{"experts_per_token": 2, "balance_bias": false, "init_std_router": 0.0255, "num_key_value_heads": 6, "norm_place": "pre", "rope_fraction": 1.0, "qk_norm": false, "init_std_down": 0.0, "lr_head": 0.00724, "warmup_steps": 200, "doc_mask": true}
Below are experts of layer 8 (counted from 0) of a mixture-of-experts language model. Rows are named router (the router's row for the expert), down (a neuron's output weights, with its number) and show model dimensions 0-191. Each number is 500 + 25 x the weight over its row's rms, rounded and kept within 0 to 999. Numbers have three digits each.
After each expert's rows: a language model's description of what the expert responds to. This comes from a sample of Wikipedia text that the model never trained on.

# expert 41
router:466474506548493538487494517494516497521452472521472523506522524476488530531524520499516491503502487544531528539487519487524510509523527552539537492513436477484458499497487468478502469515515490527518513472514491490533501464506536495507471533478494527490513459511492472474549512473494505498481526522509510486537539487498503478485526513532487542462477487514487537480464471491482467464535499507527501493549495518503503535493531497516546481496529519497493493528539532510480540492517481496506486479462562509487496478519504498453454437482519550534462510522472495529470453474511511498
down0:492507486471520510550521535544520500491467456492506509519484479565527492487488503498498527551485532511508476520482469473488479476501488521519500502516518490540520473536495517445522547548523467550518491498527518522513514507519496473475511510498459477468468488483513509469461530491466485459514489499517510499474459508513489514483519470535528478449489498498469500506551452488492517533500490490516452530501527522507484501500507474463511470526471501493488477520482546546510517490505497501507531497470492568486517497528536522525448500560451528460464508513512493484511510508475467486
down1:532500474510498541455449492489502534507507520506496503474501492494516495501521545508482502523484507486544505484470490502505511540451520495519517502515505481512520481475496457500525488470482461472537524469455489450505515460520493518533473522524512485456475562461460485483512487512538503504500473540505501527482566488519442536511469491476484468520482501499519481496472497501544462510453502502508441453524475560480497483457542504506509492466483464501507485468524549491531479486481523509546505522508499543507482463488501470492526483476485502529482500474527534512517512476501510495
down2:472515517508473522499520506505491476554506540517468525478508476479491510504466482470521525477553533500493517485446489512494494484468506532478498504511496525487449512495507516539495516524490546471507491484517468475513536505527498478482533441485433510476479504504498521477529490519505490511481507459449527509465459439533532518515537545500448505507494516519498496461519540526513505503454540526435512509494485475498485522509479480524511559489507501492494491501534484498477488515518481500512531528533476503530495527480479544502503446535510550512535523498509485470502528523513494457
It responds to: Words inside titles

# expert 34
router:469474516504484503539493554501493489535457518494483519531513516524469482495492518488514493509506487535557490521458561465523509512527500513527530489460520486481509518475490477528518465521521492570499525484495514478522486455540537531486495537465502545502500459518528491511532560487486513533509522474510518479530495491479507459493519524505447499464471511527498525482499452514495454510519472501526503497523500512496490536465547465515522514531473513500501514490533482520498517485537484487547492531429533485489467479508494479489442484519486533483478529480492531497498503509527512483
down1:493512492507509465503469463526494502503464450509528508501486513472478492487492515511461527485495510499532497528488499469468515499523527534500478466491464489456472468453501511471494502557523488537515506523482545552504516475513492506531510544504510511498475473491542499488504508513499481547437464512540485468515507508494514498512535512529512510510548477489507488496477464494440558493477473540490501500483503488491505518536461538471565499518478503487502510533460510503539544508471492457512484517489486489514464508485481482525495472481491481457433507446544468539497485495519490498
down2:509530486472509495481460507522502483489455502557484518470482509556523560514513526513520514490503497528484513488501481520494531498542515552505500501508485494531551511541513534491466489522490481518547537522509489510514536585489516504468470551472518481523434496506488540490467465461513485502506506505492576437495520487541478467519511505516466489493493506504493450489515495501512472514512500466527498526496510552502519485521494526495515458458527502493520529517512477494520507532501496498499513500465514495476486488514537515526511544504485517458487494481470495481491465533534520504
down3:491512490501471506514459510489521536490515492527496543482522508506478529524507523500565483492492506529472499509455506464522514501540537539489512527528503485491530541479544503531538476522508468541541476511452535477492518509488469503469475535491498484536518469476532509534487474483510469515508499492483513530479476471518500503482555512481471497516493544527504513484513503478540517512497494502483500458498458558457535543513550475477515522525501510520474505546538454525540474486496481540496514472485517477495487553518501517499505497498476452489438498493499535518497489448514512522
It responds to: Possessives and modifiers

# expert 17
router:469481521532475548501495496514488504536460473511482529488516533486491531563534513513513497508521480535533508521491527474512515506513532544507552486503447463474464506501489476481507461529517482518518524471500497471543507473519533485487473527478483527496513447533492481472533526473500516511484516515519514495527549489493512473499519519525474541446488499506469536482463478490495460454524509512516509490547492511472501530493528511493528477495539528498476498530553528509477534510509486497522481490482546526496482479529503510455458459496505554517464490518470494523462460472522485493
down0:487500530526485492499521466485510486556463472472473458517473488510530482489521481531511508482482517455532492523455512495501494549546506519473477453500479437491524505494497502479517497489490517515503512504509539539505479496512467519480501492429486532445458510525534521509487477469540528458514516496514507489507541489488467540526506462524489494502466471463497505508481463488475522496521502536477537537506511516500487499475510527498534488497522542578521490527492474526472528466475488499525469523503426549519489493489505478497491537498508504512495518485474464526527521502516508478
down1:496547526485474499500499497521509462539502527485497522499536516536486498500465524509523489533494455481482514529548506528485522542526471508514501475490499459516527507479506492505496468543499491520525508501480510474533450456499483525547520515497488496506497521460529490507504531506498463518500497492524435475492474504482524473499494516486527544518458484464506503472549505467505477513559495479509492536541485450543466487479462495509573517476474494464487501520524476496501503509502480518477487484497554511503474449560511498479527535518514505475525497500520516486449481524523458541
down2:566526505528492494537483484474466484479481485494516481497492483441493520493484481465469465471488489537485530465525486545518483485482471468463488534493509543526520508481522529512507514519478520482473473500558519508510501514471446520470518492481566476498494487527507482477528477516514471503498530504503534464467474513527494456497475489498484484480444487490462530539527473520529500518524451490466484527461512512473469539541496512503471504490513484533478532518498471485494481530460477511489491507492505538470487527517516493480513508522488545464520531515502493462514478462487483560
It responds to: Mixed nouns and pronouns

# expert 53
router:495500474527477523497463558534504510477474500486500507515526531540504511501496510493552519524492479519505524547450517472524529497496524512452513521498486509481449513495486504477535438506513465530502523475481485505514483449505530504525476481458445515528490488501475516510517500482478524475517528477523549507537510486476508472525539491507453483466491504491497516484495497465514471456522499502524555502524527511485481499498544486520508510492519551470509550504497533529531498477541492513530482486449528504503496471500478512483486453503528488492494517511452464538472483468540460455
down0:490498508476478504476503500467509549499472508474541475428480522472513499491527519466486489521472515542511467477513454480484501497512510472500483473478458507494471518522534531487488494479517508526493491492517493507501509483510513508467471505488468529474540473479518519486567489519512475492515514462525446500486514488495481519491472516537517557483532551508481497505507481510481482494467505488451506477509502517521474489495542495508430503482480493509502542507547495500528449494466466523548519483446466532469512558467497483520482467471466495485503478525491477515506493485574500492
down1:497473500500492486517489499478453481507522520448509553519468522552529509517524543480522497532537489484478542458487531527512522497481539513526460484525484477519511537505474510502492448421515462495519518509519483525535528486489462454502543460478499487491519470465431514482509479503470503458478496461469505494455482476515487516525476489494525534493492499504513526539525495457514500521549517503547543512506502513501506480482497443551549498538513468518492466478497486486510494534516503496500495497510479487479507495490493497496493494472480505440497482498497476501483493513520487459
down2:554492525465494487555524553497483519520477555519483556487535505511486462522544510486507495512509492486479505498507489492473517480468515475542517508496474478480521501500515543511528489527522496488508547496469555498481542530509497546486487469463541504458523498509525475528510500492522488488509455463521485510549489467483478515492500513501549505493501518517494522542520511507485501500486522509503455500516522483509474549545498500484530502474495509528518465479529500457497501507456548503507460488504451488520512495523484512497497448512525523530497543508514512430486559507484472530
It responds to: Second word pieces

# expert 32
router:492494512512484503502498501550529499530482486518489529497522536513490529545552497479521468489529490521514485544475511471526507515494522541524527486477455493479510507483461500471500457513528459520515536483520510453546501496496543481478508529478482528528507483521476488514491517500470489510485539470530518537508537523447521496484551541484446531485484525527498555473467474482521444515498474501498543489517502518492482518478521477482535489497532521492491492486515502526524492495557480504501479523471496496494473456502491496465473463493515521527454526503454512494438452488504531478
down4:536503535488470479519485472443517500475474478499503517510510508499485505478499495489489544514506473485506487490499471550521475478501457472514502523465489508521519533495508497510508511474467494491502509498500484467534489459499511502486516533534484564517511467502474475454528508454538517506515522492494526454511508483495472529514495471474459543513539487486513481518516493522525529489476555491500487483518503453461490497492478488517582425544506505546525498503500514460483529477511508522482507528494506559522499518530527511528488493420533487475508494524507512457524479485529488532
down5:465544497494495502513456491492497474503588466538484502504452498512470475538510461484500496510503542476493479479519484539530503525461503508493464492492524485531508493526519461462455446513505526467509501492469502517500490549471463478468517488522517488546531528462496502484484505502520487488494499522479505519463498477489481543491525538459536535484493489460510521491500531509488509501491510522467497515474503466566502458499511492483487499490517472510484503450462461513460468474492531496514500500490493430476521462467466472514511501526506510491502525497517535509512533548510507541
down6:495552532468478477489492503504541472528526459468516538457460515565538486504501461474511502480495527505510518491498462512502519519496469503477490502520476504508525506518466522514548475513476477481488544495502493495529504585488515501561499533523504507529534493512519489507463510461503513549493486470473513514452523527473486532484504537511526525493522514501498530516471494484527513557546518459488507484511496512554506490487479499526542482493518521526488503529483519505479467490537480509494508491505504448494469500466485481525510478443515458509498511536501524559511492490497536514
It responds to: Sentence-ending periods

# expert 0
router:499510494523484485490482536498551512529461461506478545535524517505466499533508564489534472511515472540570523514487514482522508500491525523519545537544474501532502522531459506468511487485514470523496510497542516488528499496537569491499464537469497516538510450518493492501494488488478489483538520460529536511500534527444513499478497538525469516458472522520482510511490476468480500506468488504494530508534476525497499472512510512511542522522513525446459489504481532534518524508508493518509489469484500511487474487498530466496442480495518513494497491502487459498480454479516508469
down2:500506475473562487480501515521477499499500541508554540470504531480500498475460538506458530494512495469474503513463504496521485485540462509554512476513467468516485514515480487486486489495511494488504473488489492508515469518520487531496515520464492474502510488486462501508500461435467508469543506478513514468540545481447497506538483496495513473491514494490515506472486512434471495433495487487557532509458496531541490517531519481498534505512455478497531514527473509463487515511532487473514498501555514484507480466481481513504492435546515513504477521483501455497492530492537527500
down3:479489456497507506507490481528507524509498497508501491492509508508481466490436473548489524474500547464449462554484501514493530522499506464527483511485505477516523492526522476457522484524500517493498499483439500506500500491483518511502534503504481497479513487528454536477518499499555480527483456513484510478506466489528543513435475489489524516524486489539530497473547526502514502512504472518495526475533505541512466528469493505491480512502478517514493536469527519494524472523542504457525514502480515510463486498472503452522470532465515497474489461577480523580512505512513525532
down4:488508492504509506489525479484487512495521522494479544485504462502517505534490449527492501505502522510508506503484483522461525443449483522496481507513514470489485486490543529458495460496500498493494458489506505502444542560504441461469525473503514517498489558555465516490505540495497484504548482535540462469529502477529523484515504494482483531475486507503485482504507502515518476484510541508468478511473509523510508428517470494476527472538527458464474491473482450494529506482461487493515521507484511552499530513469457493513520473481528519526512484509495532487472486472451473463
It responds to: Label-value colons

# expert 45
router:477515467537500514474536531541524481543479505497479528504534506501493546452524539453507511525546509490500512521468516482525506487522483507478495494544485482490524490491503509472496475485533480511503494499494503489508494501507557495493473559458516530485482464501486517520515535494449522519493496462533516502487503493461498512513507560528470535514472495539491535455483506484495482505503470489551545483518513508488515502517529482510530474495488510507519511494542560560511522499515457526526474470483501534503473473493494474527439487537519541518520463473503459509484473515542507457
down1:488489520500505474539485497508487496514498475480519489480483505507464501456496539500480438479489556487495488440480517527517515497457508449475505504545474500540486503497517450524470520481465470489520505474486524448496500503537527491506536522469466479517422495531494551503492513533453465493510495484478504556532520484472499506535502453509529491493476468457499500518492521516520519497497477481496486501512529490483514521502531475510456511501519515477513517452477519485482473508504534459509509508519475506521505435516529483506510522463519452519532513505500509473473456476447502487
down2:515529509496486459508513473529461508500528526526464537513489497558484501486501511478494506495524506538476452521527452475479490507490478462457497524458479479470489502453525521541519484492494517506530540531519476490451479502481507481510497571512468503505476471460491480482473543509535513551517480507524500473481509517504482479475512528527486524510513480513480489466506522445537468528551502491484503489482543483459497479526515502491504466545484547484487503487499492465468499506512519494497503497500515497516459486483499508546484471506489545479494541497547454517454488466452483473
down3:485504476471503520509493492534480493465496487516494487488499507451512486520465472470482516471524542486489559461491492528484516491488509512489467538517499511517520509526467511485513591469490491513510478488537550475480516490492464448480471477510514453514507510524495500467460516469481527480467523498492507464479491511476527481497528519514491520518467495522523497501498468473481494549493514502496486499525511494557461466526490501481463479441486461526479506522528487532480487471509497511538503513425487471514477499502466481483492580516514488515448481522490490535504483519526465485
It responds to: Name-initial syllables

# expert 5
router:450506448521473495461523497543527484509487496532492543482541513522506536497505510437495509549522482499519518474464469481489530468531475484495481513518517499498505500491484474502500464509508495538534536477483535503518505491524497491500507548464510526487516478531509497494524531494456494505500541452519485470512535470433474501544539534513466517510508468506495541490514489475533501495485451472518520521506537487486492506481494514519567480513516506506525499464490544536509531462529494550517471458474492525508490461496529511468469483518504508540469507502488484509473450510526517482
down2:489527497547493483498539527496510551503454526487503514522481507545533452479495539512530503532540496465509465531491473512495485501445526458509515539534526497488498485537463517492507486528496546497499453478499518506473516498538529523510480465504480481503535497512557517476538497474487489482492508520534509523525504519506502491537460479537492513497528458526507473518478535528482537508509459515558520537517484470533491493483493474477515481468502494477522551491484515489485492516526488473484490508465534494449512490482490489457490538508529463467562479530501520493539494526487518526
down3:555527490467482496515473522461506489518514488536519483512471458512491483513488498506475491462496524503537502492521517478523548472491526483491530466504522537484513483494501499539497493538560505502492495509502498491536490511477509492472493498487525511488457498539476471494520509498470517555531477455481515527522513505536467469461507534517470520522514511468520499535518429505536520506493554513466466463481516517485505486466518497501506497527473498546517522484499474524550559475532512498483479496526506482511563515484525525497550497493524555520503506449444516476512515533475510494
down4:474463518458537487504496529489517472530487523456527523481517525528475569489464502515481527510502503491495464483556485503495517477467496527508514505510442531527496498500487543462496497518580515504460480450483477489506501491486470503483491478483526512467551474469484495469518453500501472539500488456481486511489499515466486502532502515477458511503504487486484524458487494542494488511524511487466467510497536460531476550483519507508463513476488449481487496509492507500492497529564511507475498487526476545507475527512472465475524519471493466472493520537510506506511511495457512457
It responds to: Short capitalized name starts

# expert 22
router:485522496498464517495499509543560526520484527503487539494498523522510523521541492489516479521542474510536519502478520476512498500495517539502529493495520500502508487526446492487516484521515461544531509478492489484529490470536515494537478550495444539523495468542484505497530524470482519516535511484537519524547536500475504473473526512532477558485470478528500513519487519525513471493492490476536530524518486558484462529501528530537531486477489508529503528482526545541533508476529452522493493484489521530477462489544517480517474497539508503492494521511482461513503455444514492496
down3:515513505477507452527534534498489522519497511509458551461515521490467535500555505504531501480497468468495529494501480509503497472544509521520530527465475438518503517500472521480482509529488500462488521520516460538456495493494479465489473487472507501476479494512503519502512537465530490469530524534503502474471511482485514523473436515539492476494523486504509518488518524425492438528509519511538516481531498483499512498454479458484524529523472495535491520559493518503495481477556504500477541514494506513510521487544476504486464544472475485484500488515513518483478511499511466551
down4:473494507533484484541484488460505503469449480502553501550463517546469553504475511492483517521513507476514512484489481517515483488518484505467564519476465477492475510481519494480486514513514485524497523510500525501537510491499465485482468549510499511479521468524516472517484518515524551490480507529500482512511506496496512513467536508485462517497519534499475487469517530489505496487455485493508495460504511444535467523535502507466423545458530484539474493495487511499480462526472510503505525541471438476473519559495494508483478486492526428518532514462504483500501503510471511494
down5:531510472531475466502512500504557466504488517484485513508516479543551484516506499524476522503498488507500487471521553508454491514499507484500492488530537539526490471507501518526521535518496483525489495427520495482493477483495529480450484511480533524520486509491506532475544535537485543541472484493507505516533509475519497488493526539516515466505536527515513480518518531502513490491494488503503530500502508503508491492517527485562502556531489475481470539511421511521542443484473502509514487441544488496453504565501529483493512497509492479475467508487508498445482506508489500456
It responds to: Institution name connectors

# expert 37
router:444515466497463506466460516510516502524450491552530508502557489525445523500515528519508524522531471494507490522490483488500504525497485518524523505527512482497502495461493498480512431511533465549473547482524488480523461501541531505491481513495472513472502474499495527495509548511470485491513526471546517516487517480477515464497549529494441545491500467548530530466523471470470472494489486526491526467547516495509515486491543508505525482497460499506476540515511538507500501488525498507532458497462539506504475453539470475479484505479513494507501487508493469506493517468521498480
down1:502484504493522508458534552475458527532500502521501476492526439489501492553535444519501516498482472481561544523494508540494487524485496527519518466544503513541503497518503533497528440538504489521532477506502509508519491496495481534499488509479485473466508474485490505472504546460454465503523499480474481487482485476539509495506484497524532565465490478498481540485497436456516460494502481562458499491489535492471468514479541475496528510519483470532510466496486477477517488496489485531509537511495527487503498519531493492525500479510471481500441494494506506521521462497503517529
down2:559532448522467519548493490475527485506483421494517485518509505516516493530485535496509520483503501496499512517540511507505497521505531536485514488494511551504481489504459485467499545517496460461509479487484504536490468533506470525459518431546443529523528453502484504519494499492539465514500503548524557487501511533446521516502510518493489472540488510525484510521475519484523450468462523515526513502495492508497510498515497481504513500496502514528478473490471481508478515486505530506502515452510525455475493478523528494533482514487525506519538502505511465465525496556532542527
down3:489446497480497519525529481552484501491504515477525534534526515531540502476525543491519462490522481502478479441510492464513494505529470503508482476473519505544517487466483527501510503540464529512538492521527457501514488497515494516536497505443499506498473491495472478507494517465500473480515488506496502550465545471426526507463504484514504488476491509485466549496487481533509482474472511466518525500497484499476456515520521464491480510468454529495456504509517509545513532447479509506462502480535484529492542483489542485442485524514476471513531476488511537489507546483508493519
It responds to: Scientific name fragments

# expert 33
router:503485519509457508512465509557510517540491500540446519502544517513495530526511536522522475498511486493524482508462515495517535497503543527478524488468449516503475500482501517466510470525504458555510495502530494458515506471518536506523505533471479551511525485521534521498545498469474504501495506497551512495481493469493506486520529537547472531486507515481492514521463470501507499455522491503530505459559513476490498507477515471499536509511461524533507517507506524539512531530511496511520489510487499553523437458520499517457498491513465549464469517505471501495497490445505502471
down4:497479459506486535526475483509478519494498522529471490494489533546511516491473490545476458496497535478466514503551514506487511502456490525507493501527532532492504509501465485483473527516473500505494466496528496471481476460514484453531505506537543522477486491515532509521503497518506524433542544518496481587457511478499468489480532485491515493506497493481519516510539477520525519508521523583536501519508483517481487515488448508531523521440506517480501500441488485520508478508451516495513506526506545489488489494469452499461505500513536499512509521458489495514481500515475468469
down5:500504480514493501498524490503511483480521474506551499463437495467514462519477529486508437479472470509458471533538484551484490548500473502488491485473454504486497506470518501503489524476532450501503474489507500497531513542487501535504521461457527444489494513544500487477499521494451524533442464517499491521509460519462533508515500452496502513527490514535513541503512486532480511486458474496499502545475486523511496459484499494504481509479480518516466496480477460472518523541541497522497516481502523489508513502446546516456497515485509524512502518503520491500461504535506563524
down6:543501492557502464501501498531490510501493501522501552485556481535465475535482504483512507527528480471441510536528505513487549506478514551520509541489525523452500494467516504516522522512521487536517534528479538503505492498517500436516519524502487437500525507508498463489475459495484476480466513526507496488525492510519495504534537545506498484481484443508515516534482512522509477501511515493478531519496518480457519491528498523542481489500548492493548493541502485519508512511531490491531482536489472525510483500515508501498532459482513495529499534559513499527543507557494546537
It responds to: Political party names

# expert 35
router:482517489479484469479491521505503516509444490525519520516527495510481499488536512485510485497498505499515503498490502503517514499497494480523535523511512492479505472497471474495512385462524477559514477506522495490570486494527523480523473532493487495481472511523486555511562507482454488499530506468518513481536505504467520461504521526525485483485512492497542475531512480467524504465512437501524534467518491521515484495479553468559538484475479516503518503519484548504497513497543452555516488487438521502516486473492504508524472503506494514512491515498467481496455485490491467502
down0:475514507464515465528513551505508473493489505526497472537531462534475501517483520508477482517542523439498457488518468459502490499490492512518476491531460493519508522550529491536525513444465511490503503542466507498501534505457501507477460489541480496504484509524514487524488539506461483511502502557521477540493508488506445517460528541500530494511490474517500495479522558532511535500463453508482531495474479512505506491483497498536501492546505476518479485528536502511491475500465523457501482502474466465474473464514536505493537452450489508494506503486510522466484460477508520464
down1:513584535528536451519484541516515498466480518513531522493494473527523505493444505524497448514476503519469529458462488511490540508497495471475497515484532493531518495484512507493506487476517488507487519465493498544500529495468509487529541513502539517534519480501482477494532522524516519487524509487513480471543468470509529539514421467529479498501481515503491495474470524486458483463493486476497512543484467506539497514446473519504468516450511493454514466474527486477524503493514513522529552495533523479501529498527499508456540495490510477470475527522480495515491473487470507507
down2:530519502490479459468498457523525493472524531462519505474504533487509517514552513479490501498484501501454524529522460480498537517510511520521515526459507502502529468487516537485480553559526495500471496495496503483513461518511514477477470507527493511499466494533514533507467521477531503478447504433527524516501484471450480458503508513449486522538521470555499502502500507517465534524514514472512481536497542489494498477523495530498546513478472495483477494494512455504483499487539474481521468459512507493507485443521473482486466461526529500539485481518535516487480532504561492482
It responds to: Odd mid-name fragments

# expert 52
router:448517470480505519490516514546464491514493519500482530493518492528488484504532508474551507513473526498501542506495506456504513479499492487525523512495487451486477520484474502487499439516493492524531496485491460480532497506542518495488466525479455526515489456493478498535527531510442481486493554492494510474556502514476475473458532523489454524490526481499497568465517455476527519510497455511538522505528507496468507544463534501487537515481523508519527479490511507511503497493494499540526495505455489528509475474492497462533460516504481489511507462479481461518446525467543513465
down18:517500473471526504479456518491483532553551496437494486483537532533491482512511520504531511509520525473517484528513477473502546524536493520522521511515521543531512512520492460467468540484506480482504508458481482480495550488473493500502531504521485449550539504458511485505487528508491476493494488476478506508515510511490501491542532481474463538519488480512520491501512508506495488511488500516541472546483541530516463479501517493494485467497499525441517520484543479503533518474467504521442547504492470523528551510520526507521518507505489436469489548514478492481517509471452525481
down19:481503496499478524481482520475499535493567512492525494500509508526500519493524507499479489525577518466497512484476514518560525502465478485527538452501507515482463524472451518473474492503459508511512540496485468512469518512476469508510509501497499478493448501504497540538497514464468520440513509461508495480541522510523527503486516512530464502489515554533521509533492479511516522520518464536489527504477493519512518477499496524557499521504533474510472512507443488478569500498515457516502560529497525490482495504481527492497463524468496493518536461492535480472470529476514526478
down20:507508495471478560512497521478540516509491452455509487500527567482506535470492484525504514505481518509474473539473483512498517527479532509502500524515512495511556488528500521505509505504519483496514537496484499473490472536527465467531503504479515528482457508451460511526488506487511495510472499512493508470485511465464560480498529455525543528553545492512502493468526515491475500502487517477472503501542558490504505479509473500544507488486503528476468482486534495536531504534491464526479484482495518541522519465530547526477532535534495534522495483491520474504447448468509477475
It responds to: Mid-word letter pieces

# expert 31
router:461523510531483507512499514517498530479450483509504517516493538505476506508522490500520467530513482528542533506477511450506489490512512546467521498515468547505511451500443493478470472538522500513540537492508523486506502500507523458513467568491472506523488474515493480487542512493469500483541538480521513509524540517480491470508518573521490513492502485508496507511467493478531449484507493482536529477543492522505457497476527489532526521490500551496469516507504551542510513512539484523543512490511487528511492459514542471509471455518529564513476525509487493523486500505540510493
down1:509481488533521535509491528478446479486476525504491506500481505513502453523464481517454483502495475514514492517522490508472546511479475520493561496524509464481515460490531491480509483516467515450470520433496511509486511506469535479484503510472524480512511519534461476490526504516490504491470486507504534500487529562478503497540542503506487538494460506512489461450535506484508468491476502503491574519518505463480525505514451506515477503500502423544510503556488490527522483479447478529492486477485527489490494508493512477486498506491514469485481479493531461544500534459476532514
down2:473513495475459503500455531506526533528474497479514501532482493534493517499545459519498501464525522510474530520512493475557536541554566498468475491489513489497497510552522471475503527521468487498487490478516514514500512470486508512535474498513500530511504459554522493523493498467480492512460439501495541509465519505500496482453534494498484470462501494477513505499461503499538537519479511492525492521508477506510524523485483511524577489484484495473524528483508507515509523506506483466490494467431503547490490434472498487539528492538496483461500489501505533501513523535539480504
down3:484468489532522490482474494488444524506477452530501458552559526505520460487506487476557489465471513492508502493511529513508524540536509461506479471478529532476503531492490507498489522453535500504554480536492476481501540511490533478509517509517507501509518515510499528506483466530520498512502499462511468458519470533502500490487520520487490510482536524536469503492542519487475527518481509524525441508531492494479525517514513510480504491513499492510509516531508520515449471499522518427509502485451460500539521513481488503492484464524492517491532492479522535504493461519595495482
It responds to: List-line dashes

# expert 24
router:508497499496489494504497504512531513508475468529480532489545527488439532513520530512528478518516464532526491512481515464516523521506519542496546476537474511481479471534476473504494439495517479523529524483540485476537482489537511508478469534503506521538519466523498486470543542481478512500503525473548536514519524496498516484519531527531475520453484539506450537533484480461509483457527485494517506457536518497490495544494503478509522501483538555492499502507526557496526511507542520494505466501486492516513486487517526485484453480503523537509492503489465489464454464471503545490
down3:460532516484461487498486495500503425502509499455500511483483506491483496492500500529475531478443466495480483513462474488464465502465495490502531507544470484484470486463489480495523538469488509513517498551496491487536521510467482474491469516521506487486462564488489495497534511545501486517487453520492513476489474493499471480500465527483521497494530487545489467514534463484510530530538517487481514490506490483522495461503507511542463484470523556519491519517505471514489488459521525491507502496512418533464490482506512472507500505493509471523473546464490511525546569512528528507
down4:490484482478505447462492453529554509501491487537494548442493530504520498518466489524472486453494549505505453523491509509466428488483519516438516501455471505479524499467505525490513482542490510510495493519519496497437499526499517469489484524504545497500508521475470484528483528506475488530499524496488471492496489461522552539500481508521516493527490454497532473480495528477515489541513523480487490472460500506484526522500490523510488478489488558534504502522494486499498490524502480506488505515549501460485518503505481480515466566466499471505481455505545497460506479461475522487
down5:481497437510495504525511491493471513488503531515463472507521485489509504484505504443502523514521489486516511524542470465500540520496501459491495506479486503473542492476513485515515489479508475511498547483534461533503488452506495503494504472477476443470540484470495518532463499493514457468496517486517490475477499518508471487479504449485500504494523494525461513509499448467528522485476495449510501512525551464523521527498545533514453503532507465480496500549514509504503486509470451481539497524449511458482482513497543473473478466509496518569508477465479526526438476500504480483
It responds to: Sports nationality codes

# expert 58
router:461514486531457486501532498526505502458479468532502541524554518516484509451503511488491535553508489518486504514463492477509506517502496515505503533508468506470483478455486496465500449538480479522529526471534516459538520511526546461506451517489495498477517519489524528513519529470459500515463518474471479508516538499468510485515538550530509490513472501528489530485521467500481504481498475512514519505544507516494472487485522497522530502527491520485545508490523516535517502489511510554484494489457536540542453486532468458520478508559529508529475497467505489491468495507513510447
down1:521453487482500465472483488504476488512509514506505483513551483463500467493500502505540485513501496462502459550520483512479496510487469521497440521505481522474500487529524510451558519485523531500530467517493492485479507493490465521492476485528499540473448467558502450513490504549453519497508493504501515525471468505518522469505508449488488509504503492510471513511520546487502507519540457449540526480501498535493470501524534507500559493504523533501539528503515458505541522484557518502492481504484479506550535464511539471514483532511488523538487502507490482468506533480500465525
down2:421512506506436514514487491505471465562506531478541507500460504518508530546494516459510494521482498479501507453531514481537528507436523504520490480493488505499506497507505512512485509467525524495550555497501494449478485515505518518496551472463482516496499465517491510505556512463517486460488481509496495518478482517489469504492525489480482479448475463477489493485546484534516469511503446554473504515471483510553493500515505546466503504496488512494471473455534465518497495497520516531477534512509500513499533523474530537486470503487514485472469475507476484477489500463524496479
down3:508516481514478511485561538524479468512486473476517474521518514478512504494487495469489448551478503501567507474516492483477521521515511525519528487535469483501491472466519485509507481488473513478502456473478479532480494478526469464490486457496532499482447538481515521462512521491507529535542485500478479507520499518466457531514495487538444467484491474523511438481515483502482540495515519466490477530461547479495489534527482503463541487509455487475479479488511543479488461493510503484461543486516499506447495504487503522509458461461490515526482481471508463462481482494501507496
It responds to: Slavic and foreign syllables

# expert 44
router:497506506509471492522515544511535501497496488500485523530512494501451505484498517524517508515530467537555493535462502480548518511514495560481527484516500499444487470483518506482522440518535472564511534492489503473562481505550517522529462511503465508480499483509498541535539506501479494501486517500532505484495500520473534442529539501512462539465498524524473484496473460480477499475501481510552497479514494515500513488511515508542524494526481538502519532546519513507511511534523493501479463518484490508517461477535474499513480490519504509483491475488441506529458449482530488465
down1:495512475499519481538499476552466516464531473522478470484457523499491520519488547503472478474520498530492510474498483505500551512479538501471444482529488482485494533550458546476477507483497511506557517534517544509502482487501463517477510538488503521486535473528475478464532489528494488499488513451513536464519495481524536500466538492519481484481530505468491491482513521509439533492493495506510527495469530511528503531517496516526508503501494511485465446481547488476507465482461564476492491507567518490508503508520485488447540471514508496487467501480515458484503494499498531494
down2:505473530536451498478544461482513501483472520429545491549493507506584489473494521542535466481495489499489490489496494497510502505499464517473486485537463522491494481519508503505511507490477516475491567489518470518487474526491507519494542483506507519442527524513501523517521510489501507478515554546498486498472479491512497511524506505519499505497494491473535497520443483477513527512493467487540497520526481513498478460497514450479463457473558482493509514491497529497492527496515562500475488523499459488520433498522500504497512524446479452545469506490505503493478489513499521528
down3:490531516493464495554475460489479481512476479508491495504468515486523510519452508527486525495550491498453481527497480534492505537509496506466518486485467485510471483510486531526506535509513506491503481481477538441539519531531480513517510540505492521525511541501500487461487488524469481497529486500523453481486473494521481488423485461462487482449507511519502496521507450508532561504477521562524494551482486482474489497508506497490470499492497508535538481543499548518494525495509532537470497529501505466514496496498452492544506527493525518539519497482473513435460476491503500487
It responds to: Personal name pieces